config.toml
d_model = 224
d_shared_expert = 0
moe_layers = [0, 1, 2, 3, 4, 5, 6, 7]
balance_loss = 0.0127
norm = "rmsnorm"
norm_eps = 1e-05
lr = 0.00497
seq_len = 1024
dataset = "wikipedia_en"
Below are experts of layer 5 (counted from 0) of a mixture-of-experts language model. Rows are named router (the router's row for the expert), gate (a neuron's input weights, with its number), up (a neuron's input weights, with its number), down (a neuron's output weights, with its number) and show model dimensions 0-223. Each number is 128 + 32 x the weight over its row's rms, rounded and kept within 0 to 255.
After each expert's rows: "comes after" lists some tokens at least twice as common just before its tokens as in all text; "mostly gets" lists some tokens that are sent to it at least half of the time. This comes from a sample of Wikipedia text that the model never trained on. Tokens count by the router's weight.

# expert 30
router [152 173 103  97 171 137 148  97 142 124 121 155 161  86  91  93 113 175 171 132 104 177 169 126  99 191 123 118 164 138 119  95 114 109 125 111 117 149 129 167 161 144 176 140 162 151 101 159 149 124 150 134 107  92  97 141 103 157  87 104 106 104 145 121 169 165  71 142 131 106  86 141  90 155 113 131 115 117 144 100  87  85  91 161 169 165 147 163  96 171 170 132 137  85 161  88  83  99 152  55 188 125  93 153  94  99 122  86 109 165  87 146 117  78  92 146 180 170 102 185 149  53 169 142  96 130 125 101 123 137 189 159 122  86 159 155 106 105  79 170 142 107 144 173 108 165  83 112 135  76 147 190  79 109 146 130 116  95 115 153 185 144  80  91  96 107 129 158 134 177 162  96 133 122 127 128 165  87  84 102 114 154 106 156 173  97 153  66 176 185  92 104 105 165 124 173 149 162 126 165  74 167 150 159  88 130 130 161 100 153 131  78 158 134 130  75 137 161  90 164 113 117 187 187]
gate0 [ 59 128  69 141 129 141 139 118 173  99 152 160 122 104 153 124  80 111 148  91 188 171 106 175 126 109 149 134  73 148 120 178 138 152 168 181  74 149 164  61 168 140 152 135 130 133  72 102 160 115  99 175  90 116 145 136 139 135 145 115 122 156 114  84  92  97 192 117 114 101 134 171 232 154 165 125 110 119 123 152 127  86  94 168 138 131 173  92 149 108 121 104  97 168 129 135 126 123 120 178 134 142 157 190 128 114 103  87  86 214  71 176  99  96  99  85 103 136 162 150 159 123 129 119 146 127 170 118 170 115  87 100 112  83 159 108 117 108 102 160 136 141 123 132 117 187 102  99  67 126 159 117  76  99 125 130 139 172 106 123 120 142 115 142 165 184 106 101 100 185  69  98 114 124 148 154 130  73 135  97 126  90 126 110 139 118 135 101 108 185  93 143 105 188 118 167 122 146 133 187 104 141 183 124 176 147 170 182 109  59 142 205 139  93 133 104 182 139 128 160 169 109 150 120]
up0 [118 118 150 121  76 146 122 154  97 124 133 131 137 100 138 128 149  85 135 105 147 133 160 148 132 125 153 173 110 123 172 127 104 153  85 109 108 141 126  85  93  99  85  67 174 112 137 101 159 172 115 122 112  86 108 186 142 145  78 142 111 133 169 147 132 125 136 158 141 155 122 108 191 171 143 180  87 139 126  85 122 145 171 124 117 106 114 113  88 156 118  97 138 149 103 141 132 164 186 143 106 117 139 167 110 114 147 142 185 175 154 152 122 113 140  77 194 108  77  75 104 114 116 161 117 162  98 144 137 107  57 122 153 153 160 107 103 162 115  55 147  97 113  70 161 139 118 143 119 188 121 132 173 158 202 130 183 121 140  57 103 165 129 141 116 161 110 210 200 125 157 144 188 111 110 152 144 179 162 152  98 129  94 133  52 140 120 140 116 148   9 177 125 162 108 133 181 166 103  89 136 193 157 175 145  75 143 125  96  71  95 117  95  99 120 153 148 178 183 111 116 137 136 116]
down0 [113  79  79 118 140 146 119 107  77 161 104 152 110 121 144 109  98 107  98 150 162  82 108 129 171 114 103  69 144 125 142 150 118 134  91 142 160 105  70 142 157  92 159 136 126  77 124 175 148 110 140 188  96 144 137 138 155 131 156 218 121 110 106 120 109  94 104  83  89 113 163 148  82 132 129 157  95 152  96 121 207 147 121 110 155  95 134 141 165 151 190  62 137 110 128 142 146  52 186 143  78 104 172 127 135 118  98 113 159 162 100  72 143  86 123 176 181 102  73 113 106 167 139  89 141 135 164 126 146  47 147 162 122  71 142 140 137 107 142  44 196 140 112 152 136 106 142 154 165 140 149  77  89 102 150 120 126 125 120  81 151 201 123 135  86  75 184 156 125 197 124 142 137 123 169 132 150 161 131 124 170 124 101 177 156 156 166 111 162 200 125 118  64 182 153 128  86 138 111  85 122 122  91 164 105 114 180 123 122 106 143 150 123 113 152 184 168 140 131 158  96  94 131 114]
comes after: " |", "|", " ", " a", " MPC", " by"
mostly gets: " ", " re", " ال", " royal", " anti", " con"

# expert 36
router [178 118  99 114 150 132 121 123 146 135 138 166 139 124  98 180 103 126 138 118 113 129 199 155 147 138  90 146 130 112 136 110  82 112 111  99 125 135  70 135 137 137 136 198 154 150  67 133 114 173 216  89 122 116 134 144 122 141  91 105  76  99  79  81 138 140  64 131 162 142 160 150 112 166 122  93 148 121 149 136 127  68  98 173 136 149 169 132  65 145 118  93  82 124 154 141 117 135 161 112 151  69 117 136 120 123  41  96 101 142 121 150  97 109  94 194 183 103 119 188 156 139 132 176 147 216  98 114 156 150 152 157  86  98 142 185  48 138 136 210 167  89 203  97  97 154 150 127 144  99 189 143  87  72 160 118 129 103 111 159 114 121 121 116 118 125  86 158 131 183 174 119 215 126 172 103 127 100 103 129 144 129 119 151 148 109 168  64 138 169 111 153 107 167  93 153 117 184 116 143 102 142 134 124  59 157 125  98 123 140 160 106 145 126 175 112 127 116 118 126  89  99 160 138]
gate0 [104 104 130 123  72 156  80 148 149 136 137 152 123 136 121 150 139 113 172 117 146 147 148 173 141  80 105 168  98 184 120 159 131 170 134  84 130 188  77  84 160 139 178 144 133 159 168  48 106 164 149  73 155  87 157 126 163 133 159  87 104 122 142 122  99  95 118 117 138 150 133 123 141  59 135 113 170 107 127 158 171  98 149 149 142 138 134 175 108 159 145 165 131 131 131 161 140 183 175 171 137 126 104  90 170 198  68 161 106  53 147 144 155 175 122 144 132 123 166 183  67 123 150 140 129 168 177 100 165 146 133 114 107 134 122 152 134 171 147 161  68  94 193  57 112 122 192 152 115  56 155 124  58 119 126 124 115 130  82 161 126 125 112 105 130 159  86 127 106 169 160 149 148 163 101 127  76 141  59 187 147 108 131 151 152 126 166  91  79 165 131 102 134 170 102 188 132 178 157 105  75 129 143 127  74  90 158 138 137 142 108  88 143 122 131 126  56 111 127 121 146  74 114  83]
up0 [210  98 157 150 147  95 140 183  61 101  61 136 116 164  74 107 125 163 148  88 101 180 145 100  86 144 135 147  94 121 161 110 110 132 121 102 173 132 142  99 148 134 152 164  75 101  87  97 152  76 126 115 142 139 127  83 153 200 117 203 113 109 142 114 116  80 141 115 151  85 117 139  92 139 100 150 159 146 111  76 173 115  61 150 139 123 160 106 122 145 118 103 107 121 108 121 152 142 204  77 110  81  76 101  73 117  84 107 122 106  97 192 151 106 103 175 128  70 120 136  96 115 119 158  95 159  64  99  75 138  98 157  76 163  82 129  82  93 148 148 129 138 171  86 132 159 160  77 173 111 124  67 181 117 141 103  95 134 166  91 112  49 154 159 142 137 122 125 158 144 120 169  96 138 132 100 103 100  94 122 151 108 148 163  98 115 177 142 117  83 115 170  76 123 183  81  86 128 105 117 158 107 152 164 153 133 187 111 148 107 127 123  97 157 111 122  47 125 103 133 122 112 117 112]
down0 [108 103 163  85 148 142 125  94 138 167 146 111  96 134 156  88 103 107 136 138 108 149 120  59 112  97 150 161 183 153 147 155 160 118 134 154 154  86 139 135 135  93 119 112 118  62 142 213 105 107 144 199 132 173 199 125  83 107 185 160 145 102 123 140 133 121 174 123  83 188 154 151 148 135 141 106 132 186 120 169  92  87 125  83 115 125  71 115 116  96 114 111 125 174 195 136 119  93  92 161 132  84 165 210 116 143 150 157 112 115 167 106 133 143 132 111  80 162 180 146 135 224 173  84 143  95  99 137 132 128 118 140 130 127 108 103 153 135  91 103 173 202 126 106 108 121 116 160 125 138 106 130 164 101 139  72 129  94 151 139  89 170 175 165 203  46 151 110 183 109 117 141 102 106 136 153 114 130 160 157 155 151 141 105 126 152 142  81  74 129 125 120 198 129 191 168 109 116 107 101 135  48 105 115  75  67 151 152 169 140 164 134 125 143 134 132 159 165  90 104 129 115 137 129]
comes after: " was", " to", " is", " were", " also", " he"
mostly gets: " used", " released", " began", " published", " served", " led"

# expert 13
router [ 90 175 105 132 188 166  82  57 156 104 161 135 171  73 118 120  47 140 139 114  84 140 181 123 132 177 121 120 116  72 157 127 121 110  69 117  64 167 127 173 160 165 136 160 175 143 145 184 151 155 116 144 104  86 110 168 111 134 111 108 127 141 107 144 163 175 113 163 130 120 126 175 103 186  87  98 175 129 195 125  72 126 109 136 162 113 195 119 141 140 116  84 123 138 185  88 142  95 134 110 159 152  83 171  95 115 140 130 113 121 110  97  86 121 120 133 173  92 113 161 146  95 175 156 137 117  99 119 129 147 167 172 131  99 136 188 143 126 108 154  99 142 138  95 132 110  73 130 122 114 130 128 103 113 140 114 143  70 148 170 123 118  99 127 102  94  78 157 142 152 163 111 135 141 181  76 111  85 128  93  77 156 117 164 168  98 175 135 133 180  97 122  80 152 113 129 139 164  56 215 124 163 125 112  77 131 124 184 115 174 144 105 190 145 140 121 138 140  70 173 102  80 194 147]
gate0 [116 174  66 100 112 172 137 134 143 114  99 135  93 102 112 162  92 164 143 111 158 162 133 147 124 178  96 118 132 158 115 105 122 205 126  66 123 138 126  47  83 120 128 145  78 129  86  79 112  79 197 138  99 165 107 143 142 177  84  88 104 121  80 125  80 131 147 110  81 149 129  83  98 144 140 154 159 189  80 145 154 124 164  94 109  69 115 143 154 106  74  63 136  94 156  94 138 141 151 109 110 145 114  91  94 139 132  71 129 104 101  81 107 162 135 109 116 139 139  91 147 105  82 129  77 160 134 122  70 152  90 114 121 139 150 101  54  97 150  83 120 101  93 116 127 123 164 151  99 139 110 132  54 152  81 112  91 148 120 123 135 135 101  96  67 149 163 165 158  72  78 102 131 112 137  91 181 156 105 100 168 103 190  87  82 112 125 151 185 163 148 147 221 104 183 137 155 138  84 102 162  86 118 105 193 125 124 137 138 116 187 132 105 107 113 143 126 124  98 122 112  82 131 111]
up0 [ 93 163  95 113 159 112 120  60 168 165 162 140 104  72 128 114 163  54 141 168 161 168 205  67 125 127 102 171 110 105 150 102 167 139  83  64 129 160 110 109 117 129 105 127 151  69 137 127 142 114 121 171 143 162 124 143 129 139 139  90 129 115 150 174 156  92  99 174 125 156 151 154 132 135  92 112 104 134 137 138 137 190 156 150 108 102 187 109 159  69 120 120 139 144 178 132 243 146 129 147 176 143  92 157 136 143 115 122  59  83  86 126 135 101 109 170 103 138 123 126 149 119 107  91 142 101 170 120  81 162 117  97  79 177 171 128  79 128 102  91  82 132 131 117 112 191 100 182 152 161 109 174 127 137  85 102 151 150 118 164 115  83  91 138 124  81 143 144 113 121 159 137 137 101  98  52 136 111 133  32  95 141 136 128 136 116 125 124 146 164 147 156 112  76 106 170 140 111  66 164 155 133  75  85 127 134 191 117 118 158 133 177 164  87 140 135 107 150 110 111 159 170 183 173]
down0 [111 145 125 151  97 162 142 114  98  96 132 165 127 128 108 203 149 102 144 147  88 129 130 115 137 173 151 131  81 169 105 117 115 190 178 143 159 145 153 146  95 153 135 120 110 126 120 154 126 137 139 111 130 152 119 175 115 130 108  35  86 172 172 121 102 139  94 112 131 138 119  95 132 108 151 155 101 140 114 111  78 102 199 109 142 115 141 112 198 119 112 158 144 114 171 141  97 141 101 127 172 169 178  95 154 136 144  97 146  61 103  74 152 233 128 153 171  79 157  89 127 155 165  68  99 107 177 167 109 172 169 111 151 117 145 147 162 102 161 106 144  98  45  84 113 113 103 128 100 146 112 122  12 108 102 161  89 130 127 149  67  92 120 150  82 105 154 145 162  92 168 145 105 140 125  79 136 123  88 109 122 119 123 148 141 169 179 152 125 104 121 148 150  99  54 111  62 105 157 176 117 162 134  65 143 144 157 123 113 141 101 156 144  90 133 137 170 100  66  60 141 121 143 101]
comes after: " of", " in", " for", " as", " with", " is"
mostly gets: " a", "The", " his", " The", " the", " their"

# expert 9
router [105 170  94  69 166 152 150 123 140 102 140 161 141  95 103  88 115 157 155 145  83 178 151 104  79 140 154 107 204 111 144  90 114  70  95  99 108  92  89 126 179 173 171 170 159 156 107 100 189 144 152  82 106 127  82 170  94 149  88 115 112 118 160  90 123 181  96 160 170 125  89 161 112 159 101  89  77 105 137 117 101 118 101 172 158  85 136 142 107 155 191 112 121  70 156 119 106 118 150  93 156 166 143 115  78  91  99  87 110 197  93 165  97  91 102 110 163 119 108 156 135 104 110 156  94 152 136  77  96 155 167 171 126  95 169 138 113  72 100 146 130 142 147 185 112 153  85  89 107 109 163 138 120 101 164 123 152 111 149 149 186 151  83  71 132 101 120 157  89 160 139  90 164 140 134 120 138 108 112 131 115 148  99 166 134  59 179  80 160 147  98  93  83 156 112 144 154 156 150 161  86 171 163 168 121 173 109 179 115 161 181  88 138 151 147 108 116 186  77 157  93  84 145 128]
gate0 [141 119 148 137 163 173 114  89  98 121 138 124  94 117 141 137 151 130 159 128 129 123 162  89 181 167 149  93 122 100 156  79 138 150  95 129 184 186  92 109 150 132 154  64 169 167 140 118 119 119 111 116  68  61 151 203 117 149 116 160  98  81 137 141 104 116 144 126 161 155  80 138 103 106  72  40  89 161 199  96 142 178  96 130 159 173 155 168 179 167  92  97  77 161 127 131 147 111 162 175  90 159 162 116 156 168 170 197  93  94 186 122 122 114 143 121  96 148 126 119 134 115 111  98 124  99 142 140 132 101 134 118 140 123 163 105 181 112 136 153 113  84 137 118  89 123 117  94  78 153 122 138 125  90 163 115 114 172 166 131 139  94 122 155 156 118 157 121  96 120 170 110 136 158 154 137 170 119  92 153 132 147  84 114 177 108 118 184  52 141 153 231  77  79 108 160 110 179 110 100 132 112 157 208  94 126 117 129 148  73 137 136 139  88 161  70 166 158  75 100 137 150 161 139]
up0 [162 192 133 128 158 123 144  73  43 115 121 104 187 135  61 132 141 142 175 118 112  52 178 121 142 137 129 106 150 159 150  81 106 116 162 126 143  29 142  84 106 124 147  59 116 202 122 129 118 133 174 140 148 132  70 149 129 128 124 190  90 124 129 146 135 160 178 138 144 136 120 132 120  81  70 135 113 137 110 184 114 151 139  88 121 192 137 129  76  79 157  96 200 111 141 150 141  63 129 104 116  88 128 149 145 119 154  79 106 148 100 138 147  86  54 144  94 105 131 120 113 150 171 117 126  86 174 137  95  49 135 114  99 108 110 140 115 120 132  59 115 123 157 133 147 107 122 111 158 158 151 146 132 110 136 147 139 110  89 173  90 187 112 154 141 125 104 176 123 134 175  53  92 166 121 146 176 143 133 147 192 104  98 105 108 127 164 180 149  83  93 105 169 129 110 165  76 147 141 150 102 118 144 180 139 120 126 130 143 174 144 182 164  91  97 146 125 147 121 166 101 167  86 157]
down0 [ 94 139 109 163 142  82 149 113 120  54 184 146  85 126 126 154 164 187  70  38  84 118 152 149 154 127 159 113 170  89 131  66 100 139 167  77  91 161 115 109 126  86  89 161 159 204 123 105 106 112 195  95 127 126 165 150 141 118 172 156 150 160 122 160  82 144  50 130 108 156 127 115 157 123 153 115 150 131 148  97 143 136  83 159 168  81 126 169 144 180 140  94 137 137 152 135 137  98 119 159 140 148  93 115 103 118  77 144 106 161  99 140  95 114  64 120 160 134 119 176  95  41 102 168 109 127  98 151 141 115 124 119 163 118 156 154 162  97 129 158 138 123  68 220 101 138  99  73 156 103 112 175 138  61 158  90 169 122 123 146 124  48 108 104 112 114  99 115 129 176 152 123 169 111 146 154  97 157 129 170 110 168 119 151 174  80  93 132  85 107  97  99  99 136 141 138 117 117 109 139 107 147 158  58 128  97 100  84 135  93 148 135 145 174 128  99 105 127  99  69 132 116 179 138]
comes after: " the", " of", " in", " The", " on", " –"
mostly gets: " Ottoman", " Colchester", " Bra", " Serbian", " Š", " piano"

# expert 6
router [122 165 110 152 199 137  69 118 159 110 137 127 149 100 120  89 100 152 140  74  89 132 172 103 135 131  67 173  67 115 102  96  77  99 128 113 100  96 110 195 158 170 132 144 115 153  91  93 150 152 157 112 119 135 133 159 120 125 132 118  58  97 116  76  97 155  93 156 132 151 155 145 121 131 102 127 111 117 188 108  97 110  91 148 117 142 163 113  54 179 136  95  54  93 156  98  86 130 207  82 124  93  69 118 109 129  58 101  64 175 114 120 132 127 142 132 155 139  73 160 149 151 144 169  93 144  52 131 133 166 141 147  85 113 168 158 112  83  77 159 145  65 166 107  87 111 109 131 166 126 138 240  99 121 116 122 127  99 153 143 135 131 118 116  77  92 100 134 115 153 142  94 180 177 140 108 126 102 151 119 124 156  66 171 161 119 165 124 139 150  98 188 119 158  93 153 128 163  96 190 135 148 142 154  77 123 104 143  82 152 114  97 156 148 163 114 117 150 137 126  96 107 167 118]
gate0 [143 151 160 117 112 157 113 139 117 154 120 105 123 105  95 126 116 157 106 122 101 106 147 167 146  88  93 144 128 172 142 112 108  91 178  62 155  74 124  87 145 168  54 190  90 175 135  80  96 124 156 115 113  41 159 115  86 107 107 125  77  82  89 121 135  83 116  74  90  75 101  87 132 125  82 135 116 102 117 123 113 131 168 119 130 106 195  96 162 152 130  96 132 149 123  89 107 127 101  56 140 140 157  65  98 149 112 110 104 134 137 157 150  58  84 126  54  72 129 136 172 140  83 126  79 149 165 185 134 142 146 170  90 152 140 131 123 137 112 135 122 115 131 131 173 104 105 104 128 106 115 180 104 139  55 162 111  86 113 137  73  82 129 162 130 105 143 144 149  97 124  95 142 138 155  93 140 135 146  61  80  69 166 135 170 171 105  79 136 145 124 123 115 150  78 103 143  58  80 193 105 120 114 135 131  88 126 141 129 196 136  89  71  70  99 119 123 129 133 145 102  94 143 195]
up0 [157 115 159 142 153 136 160 207  93 134 105  86 133 138  84 148 111 147  86 119 125 115 122 149 112 140 102 151 126 173  65 161 174 179 173 153 133 122 120 114 154 120 143  97 132 154 171  71  91 136 129 132  86  86  88  73 111 125 108 134 146  82 162 160 167 135 166 134  77  82 112 126  68 131 150 151 173  49 115 171 116 107 110 121 110 160 160  57 128 180 176 127 144 125 159 146 140 105 124 108 126 161 104 102 139 144 101 165 148 133 153 142 136  44 139  52 156  48  80 142 130  90 139 129 104 108 144 139  62 157 142 196  83 137 151 166 168  98  78  71 129  62 124  90 108  93 116 182 156 134  93 123 134  80 117 150 155 138 170 135  82  98  85 157 137 128 162  77 148  74 137 102 134 142 110 112  91 148 177  84 142  81 178 130  96 124 167 132 136 172 128  98 145 158 157 113 127 131 112 121 109  93 152 134 138 105 177 164  81 169  78 110  91 113 123 168 114  53  87 117 128 119 172 153]
down0 [145 162 154 134 165 155 153 102 166 159  77 114 122 137 122 128 135 174 206 157 126  43 129 184  90 144 112  86 103 104 139 188 147 147 119  84 168 180 168 167 157 140 110 152 136  41 136  96 125  78  62  79 167  97 101  84  78 223 162 192 160  98  89 126 103 149 149 127 140 141  98 101 156 155 144 183 126 118 129 119  87 113 153 151 145 194 108 142  73 112 152 186 111 137 120 158 118 175 152 139 129 144 165 131 132  89 106 139 121 144 145 155 165  99 125 101 118 114 121 105 159 184 152 155 136  92 161 149  97 106 149 142 116 107 137 167 224  97  84 162  80 121 142 161 145 132 129 127 117  88 159 145 191 115  86  96 131 140 138 138  83 124 139 143 120 131 132  80 141  61 161 164 170 105 104 134 148 157 105 167 115 118 183 107 118 122 152 115 112 101  70 176 123 100 126  87 115 131 120 140 129 110 147  76 178 160 101  77 193  84 182 162 127 121 142 106 144 103 120 126 107 154 171 143]
comes after: ".", ",", " was", " as", " known", " is"
mostly gets: " became", " called", " named", " As", " However", " become"

# expert 42
router [ 93 154 120 130 151 142 103 102 203 136 128 132 114 116  93 169 132 138 163 144  93 144 175 133 119 106  77 151 135  87 183 126 136 107  84 101  91 171  77 143 144 152 146 121 122 168 123  62 135 168 151 128 113 111 104 141 124 182 119 109 125 107  84 107  84 137  99 149 129 132 111 151  91 148  87 116 178  99 163  93 118 101 120 141 188 129 200 120  78 185 131  79  90  78 157 123  98 125 166  78 127 108  59 143 127 102  49 122 106 146 105 167 115 107 146 142 165 163  87 135 196  55 173 201 146 187  73 102 122 163 126 159 128 117 131 150 106  83  77 188 141  97 183 121  92 118 105  97 190  84 167 162 120 123 117 110 151  57 130 148 134 154 118 131 116 126 112 166 125 200 125 102 193 117 123  77 109  68  84 120  99 126 119 187 138 104 157 117 143 148 134 179 115 157 110 169 176 139  79 162  93 162 109 161 107 135 132 164  96 164 190 125 145 156 148 118 126 170 121 162 123 130 113 110]
gate0 [ 91 107 150 111 187 157 146  75 183  57 120 125 123 150 100 135 169 111 122 112 127 144  96 141 137 124 112 123 109 127 106 135 157  89 134 129  51 176  86 182 154  80  81  66 145 153 100 116  36 141 127 121 100 156 113  83 148 206 118 102 138 122 109 140 143 126 152 122 137 188 156  97  54 117 120  89 182 144 138 150  79 127 112 100 134 129 144 120 170 211 126 124 149 120 150 154 103 162  99 139 129 126  78 122  96 149 126 100 111 161 163 147 112 113  92 139 200 148 117 107  88  82 185 120 176  88 167 129  94 128 139 108 154 146  79 119 108 142  86 130 144 123 139 116 193 159  95 148 159 107 127 119 142 191 141  50 160 101 174 161 132  93 123 140 131 153  79 108 153 150 166 131 156 119 105 131 133 111 168 133 138  45 169 122  60  96 135 128 132 113 101 102 181 164 145 139 102 168  86 115 105 110 133 174 130 118 204 141 178 140 122 178 138  73  99 172 169 174 131 131  91  77 155 150]
up0 [ 99  97 124 122 136 136 120 169 164 137 131  97 128  98 168 145  98 170 122 116 113 117 100  85 163 122 142 146  67 144 146 166 110  96 155 163 116 146 134  95 126 135 200 183 100 167 144 177  91 171 143 102 154 141 109 183  96  49 121 108 103 159  75 100 138 104  76  91 147 147  37 133 103 125 159 187 184  97 154 148 139 162 142  62 144 137 121 117 153 173 156 149 123 146  91 174 135  94 153 149 131 139 105 126 165 147 113  91 134  68 120 155  94 129 105 188 105  97 138 126 166  73 113 141 137 181 152 116 169 119 166 121 189 110 134  87 135 135 158 116 125 138 173 156 140 201 103 117 132 107  30 107 163 151 132 135 116 161 187 122 123 142 144 206  37 111 154 150 108 119 153 141 102 141 159 120 149 164 130 123  96 110  96 162  50  51 148 108 171 159 125 166 110  58 194 138 140 130 114 118  76 139 111 110  95 125 141 109 104 146 155 162 150 140 142 108 104 161 118  77  91 119 108 145]
down0 [167  87  63 161 194 134 131 133 126 144 110 177  57 198 121 135 146 145 145 184 121 162 138 108 135 131  94 186 130 120 112 136 160 124 123 155 103 164 153 129 113 181 135 150 107 174  90 140 150 156 134 109 174 104 122 187  62 111  78 176 121 155 138 115  80 136  80 161  99 137 132 154 103  19 170 156 117  83  51 115 108 169 118  78 118 161 119 124 108 195 150  97 148 134 138 142 117 120 110 137 138 142 162 173  98  90  90 187 121 106 121 110 118 130  77  66 141 134  94  85 120 157 166 145  48 123 170 116 117 138 105 120 155  96 126 146 140  99 101  99 106 168 114 124 158  53 116  96 161  72 124 151 129 126 122 102 118  73 174 127 132 135 129 100 124 138 157 118 142 134 174 108  90  91 193 117  68 170 156 149 156 117  77 126 137 101 113 123  90 147  99 172  95 129 203 123 210 139  66 131 142 114 103 149 135 124 115 105 176 129 135 149 134 124 126 145 157 167 152 172 102  74 156 123]
comes after: " he", " was", " It", " He", " it", " and"
mostly gets: " been", " was", " became", " began", " is", " had"

# expert 24
router [121 163  93  69 166 152 136 118 131 104 130 168 135  92 100  77 118 157 155 146  86 172 150  81  81 134 154 114 201 106 143  92  90  68  99  99 108  93  83 128 175 164 163 167 169 167 110 100 179 138 150  91  97 140  88 178  95 154  92 117 108 122 159  83 130 176  96 163 173 127  95 168 101 167  92  98  85 109 139 121 103 107  98 168 149  88 132 135 103 161 186 110 132  85 154 114 102 122 154  90 150 150 131 112  90  85 105  78 105 191  85 157 100  89  97 121 163 125 111 160 129 101 124 167  75 146 135  73  95 158 155 178 117  91 169 140 115  61  96 150 120 143 141 171 116 155  81  87 116 102 161 141 121 103 164 121 153 107 144 140 180 159  86  68 128 100 122 157  83 154 137  94 166 144 129 119 142 104 104 128 117 157  88 174 133  69 179  79 160 143  99  78  80 155 111 142 149 163 144 155 103 162 155 179 119 183 106 173 101 159 177  81 138 158 144 100 122 174  82 158  98  82 140 130]
gate0 [113  83  97  89 123 139 178 146 161 132 153 185 153 156 116 155  63 191 193 150  88 120 133  61  84 150 152  97 206 109 140 109  97 134 138 157 102 151 105 158 113 123 139 116 146 161 117  79 106 104 104 116 138 120  91  69 150 190 109 126  59  51 120 117 151 124 130 137 109 157 112  89  68 162  74 104  93 141 151 105 105 137 105 114  98 116 148 147 147 123 167 159 208 118 165 104 153 183 128 175 135 107 107 118 182 178 121 113 113 104  82  93 108 129 117 191  86  90 163 145 138 179  70 175 102 117 109 183  56 143 125  99 160 161 135 145 144  54 141 155 105 124 135  94 167 129 102 159 178 126 144 126 118 137  75 124 141 128 139  88 173 127  73 126 147 159 179 124 174  60 118 145 123 114 124 147 116 141  97 126  99  90 155 170 146 164 127  91 135 135 128 145  82  99 120 128 115 165 105 142 182 122 101  77  88 131 192  85 117 129 125 153 156 135  96  93  80  78  93 150 150 125  85 119]
up0 [162 152 116 183  73 127  83 106 141 163 152 123 154  92 108 103  57 137 103 142 188 129 153 127 150 184 169 157 113 116 140 135 158 169  80 147 125  95 116  46 177  53 121 122 137 116  45  92 137 121 165  56 110 141 151 140 111 102 108 123 105 162 135 128 134 134 115 132 160 135 181 171 125 103 157  71 159 227 133 125 103  83 169 123 172 130 174 126 195 109 148 114  94 115  78 191 129 115 149 142 179 131 109 111  95 121 135 182 124 150  98 123 113 121  91 122 125 169 166 106 155 126 123 113 109 126 152 135  91 142  98  96 135  79 143 204 132 168 164 104 122 133 139 150 186 111  61  84 108  77 142 176 113  89 111 163 116 118 109 154 137 145 106 167 117 154 196 149  89 103 124 131 127 156 142 180 160 130 125 118 158 128 103 108 158 125 171 130 149  84 129  47 148 154 132 112 196 101 115 159 174  88 147 152 136 151 130 108 122 147 156  89 100 114 149 109 109 120 163 122 112 118 234 141]
down0 [134 163 150 113 107 134 142 101 135 158  76 117 145 152 175 105 160 176 160 167 158 156 141 133 178 109 134 102 146  90 122 158 146  69 101 110 115  87 120 138 163 172  75  57 116  74 158 169 108 158 122 144  59  64 104 124 102 104 113 162 108 103 133 132 117 110 136 149 149  95 153 180 121  75 221  86 145 121 116 163 106 144 122 142 129 116 149 122 104 148 119 124 148 164  92 179 160  54 116 138 109 117 118 126 167 133 126  94 110 172 123 180 147 179 152 158 152 156  94 142 148 156 172  81 150  95  86 150 131 158 168 116 104  74 113 202 160 168 111 152 111 119 157  73 145  75 142 110 168  64 149 156  97 115  81 143 126 117  89 146  91 143 149 112 108 124  89 164 125 112 116  89 168 113 167 138 127 140 149  83 163 158  98 117 107 111 136 122 108  72 175 117  69 122 194  75 171 112 125  98  83 129 155 115 151 136 163  98  57 184 133 109 149 151 155 140  95 173 114  63 110  40 141 164]
comes after: " |", ";", " 2", " /", " 8", " 3"
mostly gets: " 0–1", "repealed", " Arthur", "incumbent", " Brandon", " Derek"